config.toml
num_hidden_layers = 12
experts_per_token = 2
d_expert = 128
balance_bias = false
lr_router = 0.00133
vocab_size = 32850
norm = "layernorm"
tie_word_embeddings = false
dataset = "wikipedia_en"
Below are experts of layer 6 (counted from 0) of a mixture-of-experts language model. Rows are named router (the router's row for the expert), up (a neuron's input weights, with its number) and show model dimensions 0-191. Each number is 128 + 24 x the weight over its row's rms, rounded and kept within 0 to 255. Numbers have three digits each.
Before each expert's rows: "mostly gets" lists some tokens that are sent to it at least half of the time. This comes from a sample of Wikipedia text that the model never trained on.

# expert 25
mostly gets: "|", "\" |", "  -", "|  |", " -", " /"
router:119125152130134138101135083132126116165132112140123123151103136102145091137111120179137139121120095139151144082121161125142133173162123099130162148148105118115103097127160122169110142128128150104066129063105147144111106105116100197146134143142154146144161159136121133108133126111106102136149097135133111118086098158124124137140107113126099186121150133138162137170161138114134143126137135109081136117131115178102097114133077072118124133118127123170150135146148144099118124097129139133083076149149099151115178164094151146102126150117139123115063128133149124128139146162156161126
up6:160122124144106150195098114116122102074100146131153153118112133132109097164135127115175114147130137134117152177122136158127146120102125175129096167091157128094069131128139132109109145097128126126084108109157095123122125159136164149126132115098121157187143081126149128120133161122117080153150112135147099145154144155112115132155140132154174153108102118113144141098124128163137145070078116122170155113127120153122159140131112125116099119121110116137133122098128141094114081143154101135129063103162128129141124134129123137136122133125106139139116131154070155175151115126161087174
up7:155128174113147127161107128091144117134135093125144171102135082097138172120109104136112136131128121180145122097156162123101143126152131125112112172151140130143135162140184113146112143133115118136119140111120183127099148116093211173147147120106148158115153140100131110117146092113145098123132119131184122144140111142141109149155132141083164142141154093175141118132124121141102145150128142137146156132121076135104138113112123134138135154072133161162092113132086067097159121130096129130082180130151140103129094131099098109101148122128087154137103124107121109133122100133130114102
up8:222156127084140123113132142099072087091129123135108141150119113114127132118121157136114120141138093110149120090107112090106145147150139157142126177168120177087094125083133134125106164109154166125189126096146113136129142102112152126121128149139148139131119144111100144154143113105094119133136139147164103175154146146125161133120134094115113126111124146167175130116119100141123142128154149131102171145093101109126133119093129103136149059111123115183109114128140121069095132127115111131114146121145125116140137135128074138137128138138133139131121091120133071122104108176140156135
up9:128130116116123121115133116098106133146098087115117119154084151159106134125130099117124107107117109131124124129120155136101178123139122128116099143156125169118144132143139077114103132119193128156087113129154191102172112131122111159134129090101129158123119098100121119168122132149158049125077124115139139068151110123167141137095154110133131128122131116127120111163124155111074150119102096107096148111141100172150109146150097126147150089141087138137160127137127146093125149164123104144125153117117106150160126105144172134174141141114115179155093101172158123160130148132141139157

# expert 9
mostly gets: " with", " a", " with the", " for the", " is a", " as a"
router:115121151131094130101133153130155123128126139145146116124089112083157103143145150103129138185109121114088169126113154133127118095133155081130118168105089120057151094117145108169153129104136123145114125139106117169148146102092164127111157168133124167066114101146151114145102157126162160133101138147081147141131127157110050119114079130107134119145121150141095115127145140131102116125150128123120160160159158117154145092155122119119146178160153138095092111105104153123138163140145150123136124150090129130109157128149138118171161090110136150148116147156116097136131160153120121106
up8:132175135089098105148124143122142134141171117097122131078072097129084091133124095165095109106131140107074144134115132138155126107097181145134148116139113140105126133100101096132134143100105116125170132148113116104133133154072168108105148149129105170139136119134138141160107116122150135131196112136142145151089140158150109127125084172145119154129103139122106089139105159154144091131122107154164138140117138186153145151185122144137123129119131143119141134117130130144116131164087137143122194096136180135121094119120104132137144101139142115098102113074144106126155126111123144166
up9:109111111103138164152128109159092135147115145123143140114122088083108146151110107128133126099140106176157134103124125139099119170141122108113169129143108096143127141125095148123145189117125142084106138175127132121125132118163124133189113118136133159150113108133148114144146119108116119117132154098171146127108171138145116155132106150156119160116069140149173167070117134105129139101116124135130116098093065107163136134155100091163140181162134149142140100121130131112130123113129165094105089118150092136142180129141164145129127105139136151126119132184129068154120132109166115103
up10:102102150142124162087135137129121150121102169132131066121135095114110148099134133123090113111136106149109129131167125173121165153137086128133148146141108125168078129119164145125146095136119149107170169164155118118152123101108138131139144134131125137114141119067093100138146150131144111141118113130091141128167096114155141133150152139102121063115089145102142153169118108116152074146124191104120097155147117163136153131167153107157143126172104148161115155131095148121142132172147149124139139127130113103146136133191111123100203131135094143132138111133140127164118127098117134138
up11:123123140121140112142115124129125097124141128146112102123076107140161127117109178117113157136140126131165122098172128148149167109097117113120138147128122124111134135134166136143119093118133135090091147143156146137117122122112145086145120135113113146115092117149121153157165146125093117135099166147162172135149156130100140116147127111123108110093076186132094134077183112150118159138137223122146127073091097120159144146117126137138114161112148137114132179126097073080133167124164109096122131134117098136143129118103085078115088124131104155102136142140152100144106132123122108112

# expert 17
mostly gets: "- ", " In ", "In ", " in ", "On ", " March "
router:162091153105152120121161140156096055092115137154101124167089172150136132123110137118137120139108124156132124108116122144124147111153127155142125102124197108118111130151104160154140099129088150147142157159156150179149102115152111113142117128138168112146134147113141123088091131121090108139125113113170162116165137136155097125133110134116112113130119078126098070148120128148100151109104118106151077094151163104155105137144146072127121101088114145128141099158152133141113110126104142115131158078131105147147123142151136106144149157153119125079132160106154116135102111095103124177
up14:114123119155114156110146123113172129113100111140137146140130099132153161098107104130142140125132155144130186130132132109129129140144142161101146096132096122169167131116137110110162130125122103148131132122113133127102133124120198189154142105091138135131087153123148169116115098125129078123133118126120118124127177170118103108113148165155117139120112154101140117129137168150107141067157189117105143156104120127151143122123107153130108103097129073145144110144109145111110148099092154135157129110175134098087126161135101122108156165057112151097151102140093157080166142115127103104
up15:109119146120140123147092078146118136134106122147114137139119125159161113104182113099184117144072081111147141123138120159127136117125110146132152131115128104067133114179088119139113160150099115150142102131132141120122135117116118128127119108117143126107115083112083146127103088126139123128117137173195127105095129114096122131122131133148098187141082121148146127155116144077150117076177105110147156145128100104114111108094144129113092127168165119137107105174149102160128121123152143130115129152117136087097139070109141117164114102170142132134165108136171168134119118132113157130
up16:098131127157108116125096121133139123132140141141106127151132147108119173122130170165114114113132129131101089134095100143152103087143130124116106107119152158106163123132112128124153150145114140138087158095117147121157106112136121110147132140091143139118129146150119145153142154160118083118115139163186123136069120130116153160135072157171146188160125110147112104134110144132114113104110156079161134112122121117136109062111143109113106114157095108144126106106097131107162151124132128159112117099105093115149097119155140114172110152163176117129149132074099173147182113187123126097
up17:083099085147123117124196186162129141106139157144164110166095167078154151117096099111183138122132113134098121136184132106114120122132156133144095131157115128126104141102119143127154148121111141135142145147111146124182105169114120119150082139100130133110133148124103145127129132172121084129115138095151117069087147092137151120105141118134092133121180133165139112095117112145111128143126134123108153145114145129125113123139149106126121144114134155146157124138165122134148086123104096125138090125113147131126129125112126118130065058165125124128138157146160131082143154127121102188

# expert 27
mostly gets: " In ", "In ", "On ", " It is", "After", ", while"
router:077101174174123164153133117106144144171107116126134133113145149141139122124128128147137134095119126074142122112086118137086077166131089120104141139085130155174086085099145133097128139101099120115143113095133164112139133116136113121158107058162119144116128163105118150163120127126144153115121102165128131115084118145145140143134150137120129155128119133156170152087130150112188105102137110110142151115160130137133132097168125100118135125118141106143145164149100188187144139111129111125134099101174110145144182119171133132110130127096108119113117098138129173103144124106110102123
up1:139100126141082114121127134093134138107082142082146067124143151117121133141155117127122167136140110106100126151096120140126112164117132127130160168112130170118073143132114100072140158125159121122156154136128109143162160123137127130121120101141157134097137149059071122120116129169149124112155138148133111107143136103081101150158083118182100151143158125139143159134087111128145137145146111131128164111132165139117111103135117088151138093122163114163139146125111178165165111125111084102127141084184124103110136119139129062141132130110134147115152141143136167096129125113134137153
up2:143148115112148143107162159109079130131151105134169077076129125109134099137178124141116132123139160110118107142148154148139153145114126154105124094117140194081150087154151111096154135119125156156106159133082137142116140090090113159102166122147128125140131126096140175138134129118134093134131151122121109113139137142160126130113131106104131185146088147123058130095128116146114106134143160116160115185106129121112152097153100128131136159118171100131126113090050106106122137135103138136159140124115110157136130124119083148127133159094167172141137129136108155089140126119144101127
up3:130119104128120142089157119094166127121139138138149124127140143141134137124101130112140077158124158105158155137153145152103133161098119116160104135103188103147125097142116128096112119154113121124121111117105121089132135109113209100123139183159167126087115085111119138118162095129121153105108088138112165123192147126099122152107089112097125155122168126128135151141083142087139103112090174144140109138123117163116119143093116073127110117141087154107122123183133125132117136104127128138172123131108099089128168141123149162122097149141093128119157106124124094161144136144117125182
up4:144109137135102130119142172148080132138086180117139134106127101124103122093130134076149135144157135121118148129121116157133147147105115119125122118145132106121153166107093139123107149106109169102121077111117115141130084141151134147146133169137172110113138111124118140108121115123142134111053093142144160093136107140143115074136137125156169143122104112133139146117143089165078110151110173151101061115124116141133145131081122122137139132123123142149146160137134170107102098131080147140076108128095158123150117178169120129167140100127170180116141099126107124130138169114170141111

# expert 31
mostly gets: "ics", "ology", "ians", "idae", "ium", "ness"
router:167099127116156110165161133114149125094126197139142135088136121099129141165137126095098104164142158164123132158137111085159112129108099146126135131109132129128122124155128173165124085131144141103091162137153102091168115109109155168093103155121139124142129113125146080147158106160085147147137143071134202138143118103116136118141121138166130103150109130060105116129093148118107144137141157094073104113127112157145125143137120107162150142127128128100139162112096124105103142129121118096125148128090134131138145119128138122112167140093138101153126159101091157181131152128134146109
up1:129154154099134133132163133134144089157118096087120131114099173117145129148125098079129086119136100141151130150122125179163120132116100156105104123124129128179130117140122133120158178101126095155125091151114134122131136169135122167117151142093133140167138124133113105158099170173120115076095103119096142118105147193100139133126122111123137094089127155133125082134136133109162129155114110150115127141133087109120117115114099153182123124120128135133123156158089157150126104088114121129126129115189079156149116129118128166111175132105094122129114160131181166087138129119101139091
up2:185109112166101113134121143134142127132090114149135134139118105111146086121120178116098154164150148145158149129137118141093167105130158145142116132126111175151106162119139069106137123115117114129108133147120162111150165163163165129151118172148119126125074156099122106122104155130130136097136115132133120146136120125126146161095146077139116115104097113151096137129094161129107090138130112113164140132106184107156135134142095151140133081105158140148047155142104109148111115110114120120099149117141124122108109088136136114174121100124122137156120059141113132069125154133103143089
up3:150103081122139134132123123107136112111184193126125110158115128123114103109153180146126151135161162084117107113133080134130151157113125099134140148143107164146141109153105144153158106205168132119150115127115118133113147164114138153119144152139155160124124107099103120131151209109126133116144101091113150115129138125118136112104087119150105134123109130107130122116166087129143114110076109077121151170116120120083151104092123075119065129099119118117140125108160140123117098119166127114150118117139145139095105141100108113118086128093129169157105104138128136169128152147140135123
up4:142143119138157118125162129141132106097129153116165087126103153085088151137151134161105119094161161074081126119100135115136097085120129133124120138137145121140122137092138129159145135094168102155148114135133135128106147150132161148146064122141121154159128110124137119132140111078121138114149162134131083160116150133130125128175152058151125120119137134145128085105140104145134161146097119130108164135125145099142131080124106140153128144090125124115065089108131112145105154131106153130165133082190143109142116095147146092204129119131139136111105094123120140096110129155160111155

# expert 14
mostly gets: "ations", "ation", "ments", "ions", "ated", "ating"
router:175090073112181137133093113106113143126081156096157123095132122136098147124116123081084109143136153131117102158138152123130101135153164168134101175113087132093115156129161135122110105099122122118133149128128141140126074147113135157170093133157105134122097110139135121133096125148110173126119110132141145105125138152113173111103130121122115146144093107069120110092112154137101156185128132114084129130160141133159091171123154150123127132145143165099117129103127124111088122151120097160121149150157132131150171151157115104140147134086163148149172131153123122137087146143139132082
up1:134094157144093114137134139107127134135124154150097190172159100128117122092157157141169192109151145137115174150115141139116109152167106114159140120129114107159145130118119109136127168162108100082099108156174099124125096118155095129109133133112136140119168108112106138110106130125113089121088100112142131155122101111140160101122121138142118108146136148111077114146156145156119108135170144074071122128082154148148113104136159122134067100149151162187124134115154136102093113160124142112135123130143146156119144117111118136132127121108127105124121105132131125152091133162058159114
up2:137141123148158195122099123123139129086140162146085113154112146118125130124096143086118105196093165090095097123135198128130130150092146150107111176158132126123104096145118145097142126082137120126116126168130106128078166144144127098151087140149134142139127139122149142149103103117103126162060148111120140115105103146104156134154139161132141174158093149135109108111112112136155136143114142151149144103108119145159127142122114121151113112117154117096130164145127100140126110122110152180124117105103112133167166114164126132121142120093134139139138129076133156153145142095133063137
up3:176122118114144157143090167109138138131129114113152125168112097102091143120142120143114126144108142151080150118199153094111120140133147078101162144117143189165127139127121111137118091134131132156108165113126111151109100151110165135087123115137085149145151107160077159131123099133096118111142125127172120121126119117126152072160124151155127209122157132134106130121109154189108129123150071155112132158159130163146122120137107118154114149107140153118153136106093130108126158140140120092134124130190129164120129133119140109121102112105113126159103086141121115130140104116090136114
up4:107134120143129117175132117132111113114132131189115143104124081156120117153088163087201135140128107113131166148159108106128131134108119120124134129133108160138109139133116175133132176150160134101140153093111145097134140157095123146103109107091143105109081104100131178094161130133158117150137136136091122137126141128119112142111115152074113135119102108165170110114123137126134157136104126153140157103133149125136168115094158136099126153106107141104091076146153145127121123157127131153144086117171112157117160101127086161114145170122148136178092085139180121132130115107179139110

# expert 0
mostly gets: ": The", " over the", " | \"The", " Me", " My", " | The"
router:164167113162140123133118166121180145164145108155141123143111135088153123101129143118141129131159101161135159156119131142152094099173124133108117124095103159132151157115127101175105148166098094182052137118116137153137136124107170103078138132153124110149125145112131147080113105069131140135132114088108120091122119142163095156122143094107137125088133139115138124106106146134088120105137102099100133125170147162132172090126143147130130107147102143116145115088141152139117123135161123118133146134109135104111105133144091079167148128142090149148133143127153116059107130157131117149
up8:142142153139133144123123148142145141146128144149147099133131159118144162145130118135116111109110109097176181119163125129157083102097114115151137172122115165095137150131122123133145176129117080155119113108135111134136137144087171110090142104140141127076203126097107164091108106090142144135122121117129148132150109170141092133106096134065132162120126117141126162120122110136116125106111063148114155135120129169106138064099101141111149114111150168170155133137150125174110110134148105110127119122143141099140118117139124093152171095107147120148144119090133119095118183160137098134
up9:121152145103142125164165138119166119137131120125080119146074121153112121113137082106148093143101159144077151122153165143144113187130124094133156157080129157103127111145140119164105088127145109133118168104088154159130126158118154089132134104119099106126080130138190125130133098125122128115156113070117100121107158124157194132117160166126132149098131100073146088126146130128140167144105127103158133112113121148138165109126111123176121118113127115150168142158097123114143130135157135159103150173121123124084147109112107095159148132128114129162112108127128120114158106128106113118
up10:135110108124134127105130150136125128133092143105128125150136109156092121173170129110088105113107135140128153139103145111151150121123047136117130134096112115103148147102112113143138145139138110142126169181141148130153114111128119115120153128172169150136153072087123154076137122149129139156176091145157157086121162102115118136124159148119096136129108113093091123143115129115118138095137106130118123157167154155137162171166138127125145122122123099115133110100108149113150120111128138162125139114121103128158108142148106116146100181139166134109126133033182080100153100145158114104
up11:134113173109155121103125137105123114124164101162091115130146088091085140081116140175085093146131141125126134122149116159143104140141105090165095179093163110121169142103090134137101106075118119150136140121102102142163156144131146099145162110124142135130134108127130161155100123121106143163124146174157127158120140145132111133080145147117149153162126190121145157155126147129131118098124108134118113080079141145148154121140134157127182144153115107121116144143138108125152111088153138186078104144138119090142120127120136090123103136125105127139100138112167137135110108178111124086

# expert 21
mostly gets: " |  |  |", " ===", "% |", " |  |  |  |", ";", ");"
router:142190130090122174123153093150106157142131081144118085129147099155129104161105109141117155090147105150164157118072103124099109117135120115117136108123099114096130143157162093145143127134109094146101109106145108140120110137134131137184093132146122076152149118155097167122203131131152145144134132134134133143099117103066138085141119142145142193130110148090143119143151148148131149124121084112107147112133122150135100125107132116107148149103155134142135158119148151112137134127132125113111128102128165109143130137156055178091157082133143135105124151121118134136107159153113117102
up7:139183153141109150117116115117178116132124101128092100112139083115168137107121152145110135098130111118132170145113118167125150119115121167134108116120136121126131121133142113133152115115128157171162166136132132102128111167155156221151131115091146169145121133116153101083123074170129129127117144124126208155119082141104091111088142124181137163123144142127151118155109115178096139084107104114151095119129128137139082102151119101122114117124137137153129135105155122140118129143067089137121154098158153146108150133128120136152130101105128129112125152167104120134116132150103136162
up8:120129139103113152133114154140143137134155168134114109137132106126142105103187110125093103193085139158075097154106114118117108111117183108146141150105151109129116110140119114150144149131118107115124118190118128114173096109150146145175140132123135140133129155145154123118110136087102137105141136108118117107159138123130096119076112109133158165150154082151091134152106146111126160114134093130135110110181127130125157111120141107114157129145143121127128118119124128120176043119120112131118118107156144150104109119169109075156168097160149117108162163153127140088074105124136091109
up9:153123139132106100174122163114126106070121102150115109134169159120111143153144135139117119145123126105126120107147102113127161154115159134140107139103183141143140128104140119079115125113120179114115165154059101152125148138139163146171123126127148157149139094081134112133116123092131136111164116125129167143103122140094123102120131112131152114045132098090113110127105152159127166119121118132077088178113141098125101080135154113164140154120073113112116134156125137124158118108135174143090126120186099117146156134135114157185126114119135149124111089137110108110126126133111134135
up10:117099108064132121158101094123151094124113122105148150117072150126150104138151133087146153152140128138141148112142133150143115134141144136126142179118118134104079105180113114095116150068089153147173145138148123179126113113122113149160114098118135132140142140135163128162129110126208143116136116123117112105087117088116132100146156174141121143170185112117140113125163135135099112119121161108111122140107145119152132115113133094109124129187106128108140126104112154114133147169160098135117174142123109081121140102120128135109132109149124160176140105107128097167149106126081097137

# expert 28
mostly gets: "°W", " large", " significant", " earlier", " later", " final"
router:112142052126124157178122124131110165135137143126124149132098127150117097133152128085121139144148130124105087116139124137130117125125112099137098147152102098140130141166111131114158126121141114086136136096119132096135160172117109088128122148119070100154116134113088109117123142175141169098165093103088146104153138125142155134128151155147119132159107131062124137082129144128200128144159160158121142147128147163124178128131116149112090121073116140110146121115156156132094141112134114131136101129126130113155102138128156124096099102085137116131178129148151110163156184159101121107
up6:146125119100112080087129179149139110135091158155122153111103165113131162101143104108111089155134133105177112077121126118118145108117121104117153131102152123133132156164128121148120126091099098116150154140074153150146188140123095110123110125110120127126156139113082132177115130130158093096138094097135124127122141142108137186130120121127125118156134114157159135132125154127137122154134160103081148108169173123130137120130138126162135131111119116071161106152113141105116077129104109162146095119135169140111193118126132122165088111153136141117153136146155112145153120196140101114
up7:134147104125089151110125155123101116154129174136093140098056092147147130106135123124113170108093093064144149150130132127096147117107151142146136113080139095164139124129096136130114116124109152115133117154138140157123115147159130103111141149100126130184165091091136112135156115102174121120084096141113151089135116081082139144140118131113113111113108115141123141119129145148181152153092100125113126134124161154126090096136159125098104112143055140130112128138136150134150142170142162144157131148106087140130129143146153107129104153173118110118069113122172142156147152124131154121
up8:135116121124151112149179152171134116160144130102125152131124133139129127119089116075120169116110127112129117130105106136160111107113130143104105110163142150146117103141147187116151133170194180084132125116096129137109102112125134113154107146112138130180153144120135106099132096125108138110120157106163151133141084132139131129128140200118107147134130093138117118160119119082138147117136098194110148175136156141104115151123123140126133149144122108105053135099133129148178142095122124110122081099134120109159130118171120142167144089098093119143111093150129105115099096149157114126
up9:128149104124114144193122114109107121085104165094112091130146146161112106122135098148165113112144123151129101126114148125138110120140134090137095111118137126148121133152127142129132157140121074147122125119128177125130132097122141114097144181080101090083113113115171140132067122124161119110151078083122154073078140118119150163115134123157173101146138136071111126122113159128133145108123126112156137121116096116143116123142135143151126118102144173116152120133131158173123104116143123187138149087189098128159140109108133131120152114108162133117130141123123111130187156074132108133

# expert 23
mostly gets: " ab", "Un", " sub", "===D", " inter", " (v"
router:118147196119141144088109096110079075136128112149162155110112162104171143151123141144087102077151098146125100130086112110135138122103126109125147153152125130128115096090133134107124152098181151117169089158079162159118112139133124138155121125132172152110152141096157146150140094137122122126156129111134096128174151144136144156150117082133088161104106138167135113119163139156109141086140119146154111131109131112128122139146144126134161127150107108129119135139152166103116151103094153107157089175119101151124129148111136096109108139116153085094114137101113127093128154105157172115
up1:119170140167116121123162101086147127121120119102090151086122091144135159102109115144129145101120158109131103088110125130132125124131152131146102141111091139091195123158128127133162100130061146146136164126141173120131100158151103125104141115111138130092116154149149147128113117124141098061102116087173182096130108110148173113121156108108122126121140134131148138115151108096140129122143121131087110132146163083113145169141133131118122137146119188116112110141122100129126122126113125137177120120151091114110141151158202158114117114124130164139169171133140151127093162151169126123
up2:105145131109106095122089134137125140118117139132161129144123140080111117112123082142123137097130110138145136110147107116097129125152128111139144138095123185120091159100065069153130090052119132118168108147130136167157149169103155101162144105144100135110179134109102122087129160112117089146133117126144125179118149124128153075146089095111101173123107119141146127150110152109134118113122116135120126127143149155113091134150141133127122171091122123111100145188135151136113162148171148143111151165183153128139096142133141133116140121123095140110134177127146119121116104149083125153
up3:154112119135160153107117124135125133088105115146064125094128149118145111111126111126110129110152136107095114107128118141122145126089140187127109153189093169162089097192186172112139109088130102139105136155107131106123114092149164124145111144134117179173098138137156139135157102092101146163105154127111102110109126151106148124108131102101107162135127142131149136132139142157156124106126107124136092121145111170132122128104069133141119119153145165123160101130152129145106107127116136170144136105169086145109133105102150158184142139148146090115096136122124077131139145118157121109
up4:101144118084092119134092126098120091134148138113153143108104133123096099164109158130151091144154107111124116140128126142079160140079173088173148144111140182132092096147121124114113138123111127114183127138115138169136145161066100130154149089136137151148161121116124096157136122151126102105162109140138129097135161159138128110112123099128122159094117140127137135143122137126127166095141141152187143081135101148118180110134120126136124103117110120142123088127157144120189105123170127114133108135137165086096135144108075105138135144128131125182110114065136102148126102120131130128

# expert 15
mostly gets: ", and", "s,", "),", ", which", "a,", ", but"
router:117135076107098122166118124142153156127163112122144123119116110104135096136128115123151144159131121110134146097117169132145077131144124147144111117159109137151167095126141127125170128102086109123115147100123114150065111124119126168127148106092119114117158140141113132151102159150144128134147173145093136122133157114133099114119101133164144157144132188112101139120103112111145131163139143123124138160108119129137114130136096137174120142192155106110166147175122134145166109124167094146072091066148142121094122140059090140149135129113102134150087132128107112125172120098115070141
up1:125106112070140140183117142135114080137107127163105152135072127160140095134183109102102085134130129130146126085131125147174139121117120121096115116093138168144121106215159150136152125119133135102122127123121127160136169128177149160102124139187120134157120111129135121156168111133138139124149130116113109118136128119143097164119138113132113143141111163123142124088082159124144109142097093146111128126134124132111131136127105162133153163096134148102144149090129105138127144096146102153117196095102135105104127133096133144121141109144103127130112181144099138131138075131060107137
up2:128140124159084186138111119104168117141144110143146100150037115120120136112133135153171142138078119147165177107117122128139129116119124085114146160117099131116113118129130099113134118079115178120105148122125110170117120110129125117121154106098192120161105095132176116103098124089120130163134130133128088135119121179105155153167156139146117137108185130125116115117155155145144126114142133136129116130120093159107125095116112200116104134168155136119126140121128158165165150121116148111116089126109087088155151156131142106144089097109113129135130164138146105121119142129144140146
up3:150160169127118162130165132161097151135158113116094070086141122147134103119111136130121110133111096120103124133134116116175114148079129134136116147124127156124125151112115157144123056161131138128138135081120080086124086141092130157122134151107103101120105142107147107139106120164169152110127145122152140095100114138116126135119097115129154109112109088127129121198151115159109115142124130114088095159107116142126114118176136130157133113064119118127148137138168144130116144125131125130162125083113143135081144164188109152132137143069142100164153109151136142143165165135105156152
up4:130137103152135124149131130095113153130125084069132153168112128137085115104156102125163107147120148105150130103106136125112131137117144154154116134153121134136093156202106080145132147138114145119125146196090113137086107110131115134164165118108145111150138144098110164100187133143149116126178080078147163078117120160094135113111114107117117144114147124116099122113134140128116099109118160138148104149107110162113142075114112114131112113136119122112143137139100085153144106106080107102131150163116106085108103129111155147140172081151114136163133137136100105172121135125146107138

# expert 1
mostly gets: " l", " sh", " st", ": K", " b", " h"
router:097138119129098121161088131169116168133100120117080110155175120122138137129099098173154102113153118147121150105144127124106126128084123074096102129100119140156127096149132128171143141172178149147097106107102098171109146169113095102110189124116111132176106111130118122134153168137148155175140158154150109100129117107107168116147150123123129120141108153123076156112186114130157102127134144144142122127132122131092112080125118121120163143137140150119150148118140150140135113128153117138110113127138162142131092097105133120162086129104103097119136083112163106075142118089127096143
up1:115152158136158125128144136103166125094132126081126133121141106083123148096125116107080167121135136132145145107148091102100169111137087132186122148108160128094123095124144154175138160128143147169106126125128140122122171112102130150124139144101126122105145143159156158156097158141151115142131079123134118121113117147114116123126117089101098136136136133138159116109167109140146119175178136133098134169100138138111156146150158143139067110101116077139088130122111105141156108132159150092146152071124098114112158122139154143120126128129110131122157149090126104096082101124067144182
up2:142121122143127129118128158155116131140104127111135074154110112143102105117114139135089119114165124097086177094126122098123134130105196106137125123138133143140102160176074139180094118154138131143155145146127106144114133175128127103107137121117178087124137120100147116080133121124143158161106110141126141126115158145118112130133132141090137089149094170136177149135135087179152140125131129129127097136131085071108109088094124127153130172125148119133126131096146146131060112152109119134099115106119088153125129187105138107119124115087103148187152153124153119117102142126109136140
up3:124145090151121141097107149077066127142133124089108162153141156134134156133115122175124131121148118129104105092139103135161102127106148110128078097121119085099145116145135111119103121124132131085107153161148135117111124110167125130156088123141116128151128130103135148114121114140137142144175112071185153125125119154109139158112160160155128094134148168105130120150141119136118144125126156102107152129126186095113110136161106145089079136106144112104170131132115135099138156117130143124113143140106170112091151094098112139152147068138169181148147175092128085128142098157134099142
up4:138066084109128114087093136133115123081154105103147147161135091130121136091126175107106093103119126139135124143149132137161137113107126091132131146078152164121096162171169124151140125155171111106162113143111128121141113148134140154132161114081116095124108122097169168167136152104129091120149112112134162122118143162110146148128154095160096105141143135114129134081139070152119119111118154154165140117094152153119141116094098137152120138130134137125092109140125154139157082110099188141084115140175146080146144117106137126179136102123108119115112114143140115109136095136105130121

# expert 8
mostly gets: "uck", "ig", "ust", "reat", "way", "fer"
router:207099096168183140112127111118153078100109178155121130121155144123127139125111144098123123121125097152136116169114142127145163112117126172129120127169109101130122173108068169126132153168108144157170113129152138158178135134142135123113088094153141136157147138130121118141179103153119118136090134102112123112146162171105143142118137132121131099126103132142110145133127088116099119108126091150170089119097105126118111164097125085084091113175134100157132087110107084107139119123150116147166158130118123120121118130114123086138164147164099122144118125127123120116119119113156129093
up1:102130145127152132107098140149122118114125111147111119075104095098141067119173101121173170146160145143138093153118148179094131156116110113159155116114144140110155149146078117160114084193131097155147124106152120127148126142143124152169149095100156172124169122125110116129159115120144109146119168123119096110154131123144141110123144110117138142052099100138096156135132151098141137087110126136140139162152159126102118108114122117142111138161143136172110078143109139117101119127147160101117129121116091141084165138127124147104129133105122118068110159118140088093137132118147145163
up2:101113147124113136113148099092109098127086115135114165133118149112164092125119174126117161099097120096125126132112105121118180108190117133162098107141122179134076133102166109167159127110170122087134096116115174149137118102101129168109157156141117132117172117074105110121139106109144172093103146115143154103129146149133147114161128079111133131101160147077168112147133111142119140149143149119154118083112189126118141108162109157102098133116144132130149156137148104113173105133141127147088135107137096146124125157124109150108129145132144097120115142117119116135104127182146117098
up3:120164108131132137105125137129140127119136140105093095160074141092139125135167153157164113147130119088129127139145144156137071116144092147151095147120147132119123170116140114125165116138107134160124173106163137160132155117129144090142169104131137135107096068109089152126076111112148189157119124145121102112157097119113152152138168149138126124119083146135114145139137092129124148143156079120157156118128168147139166089106153147084078118102155138156133124102118155156118110194115124147149122129137139088146115124151104129164115115135076139124139104133131138113091084137148104151
up4:116101120137115139114159128105125137133110149163130163104079104148073146129154097125137083150121111125123149111111113156128136118120173160142107134163142130099119152091111131150162131110165124110161132133130118097142145172117167133095114139131139138135112136129058163144142162142131122188128121122100106104114127154076156124074147097136119123124088132132105130125115109124131090183157121138176101135110101133176113105130113116163107106161113116122136092169140093117179095136186130095121134143108078163153132088129105112151148139146116133153128127140134099129150118138140110187

# expert 13
mostly gets: "″N ", " (born ", " since ", " politician", " does not", " known as"
router:138191147120073108124110150147163150139140143130111096122128083127114078143182137096129136115124107104176131120113142126102097113140078085135123133140124168167139085161134133136120147148128094112105085077120158103116156151143146126072156111139103171097127122151144143150117144128104129154167155118137142148080118075122102122128123125116133097119097138125094107136128121114186114137143165110150175117107102128130147125144124128101172137145112157074143181127121122160118164112117133124122133089140137137085106172140165152103109143109124129120135144111142137159146152123104146138
up8:143134165106155155111133159135112135145127144132135117092130135118151171139102178073133091122115103125102144097123153161087093097120114105133115139125142132144134131107142131149107138064100146154132132118118115095184166101135114119176146113086127129116099151152131129143129080110119169133155143123156195146113131143141150105136140142133149103106116118142113113148154105105159094079114092128113103113172069119102161098163119130119107117129090119100140154124162133176124132134125105119131158096153116144131191092138141098103131145108121095109131169155176127127116103097131132153
up9:096139133115149118137152152138118120132134141094142119122135140142115123131156142101107109103147090101075109139134080156140172085145141125111153089159140143126084142161158148119125134086112125094128132149131153134101164105141106101137153131106139161101133123128170084120123088160128165091102150121079138186088128133104123138146154112146114144093132125113119079120167115089130088097151157152102149134089169105149091128092131115102180139147124130092140095156123145146165128134136117131118077105126083124108128192157129133125130141127171135108105113113154143134105158123152089117
up10:168140110066126117131147114108118139118099119097168118126131148130078143119176092115120114128104136135120093115145129132139117111120092121141102122113173144110123093163135119142176150114128137194129124131117130179110168130118120124148150156128153142094151115133151092104116107090118151113129170117117146133111148089096089124129136171143114138106078135112142104134080150125103097100155137132071112150105099098113098144119127165155123123139154167159139097130135116145147151102126127136160151108093141125134103131208122122106099189094158108132141127144114159148141140136141168171
up11:140051119150131122141098142138096113104091133167096097143125092117104124120106116136084151136146149128156093123114107126112173132129093126175147100151127177156140122121109140163133115117133112122104138121124133125140130109151175148129124131109125100136142125133153124151114170141145157165108108108144131129095140168068168146127123144125171131127117158144155093161157070129114145090090145122094133131102149100144152115120178111145144103131104140164169195092144092088111105138130124084157109147131107128133110113176099125115127143121170126109098110179140111135105128129123159129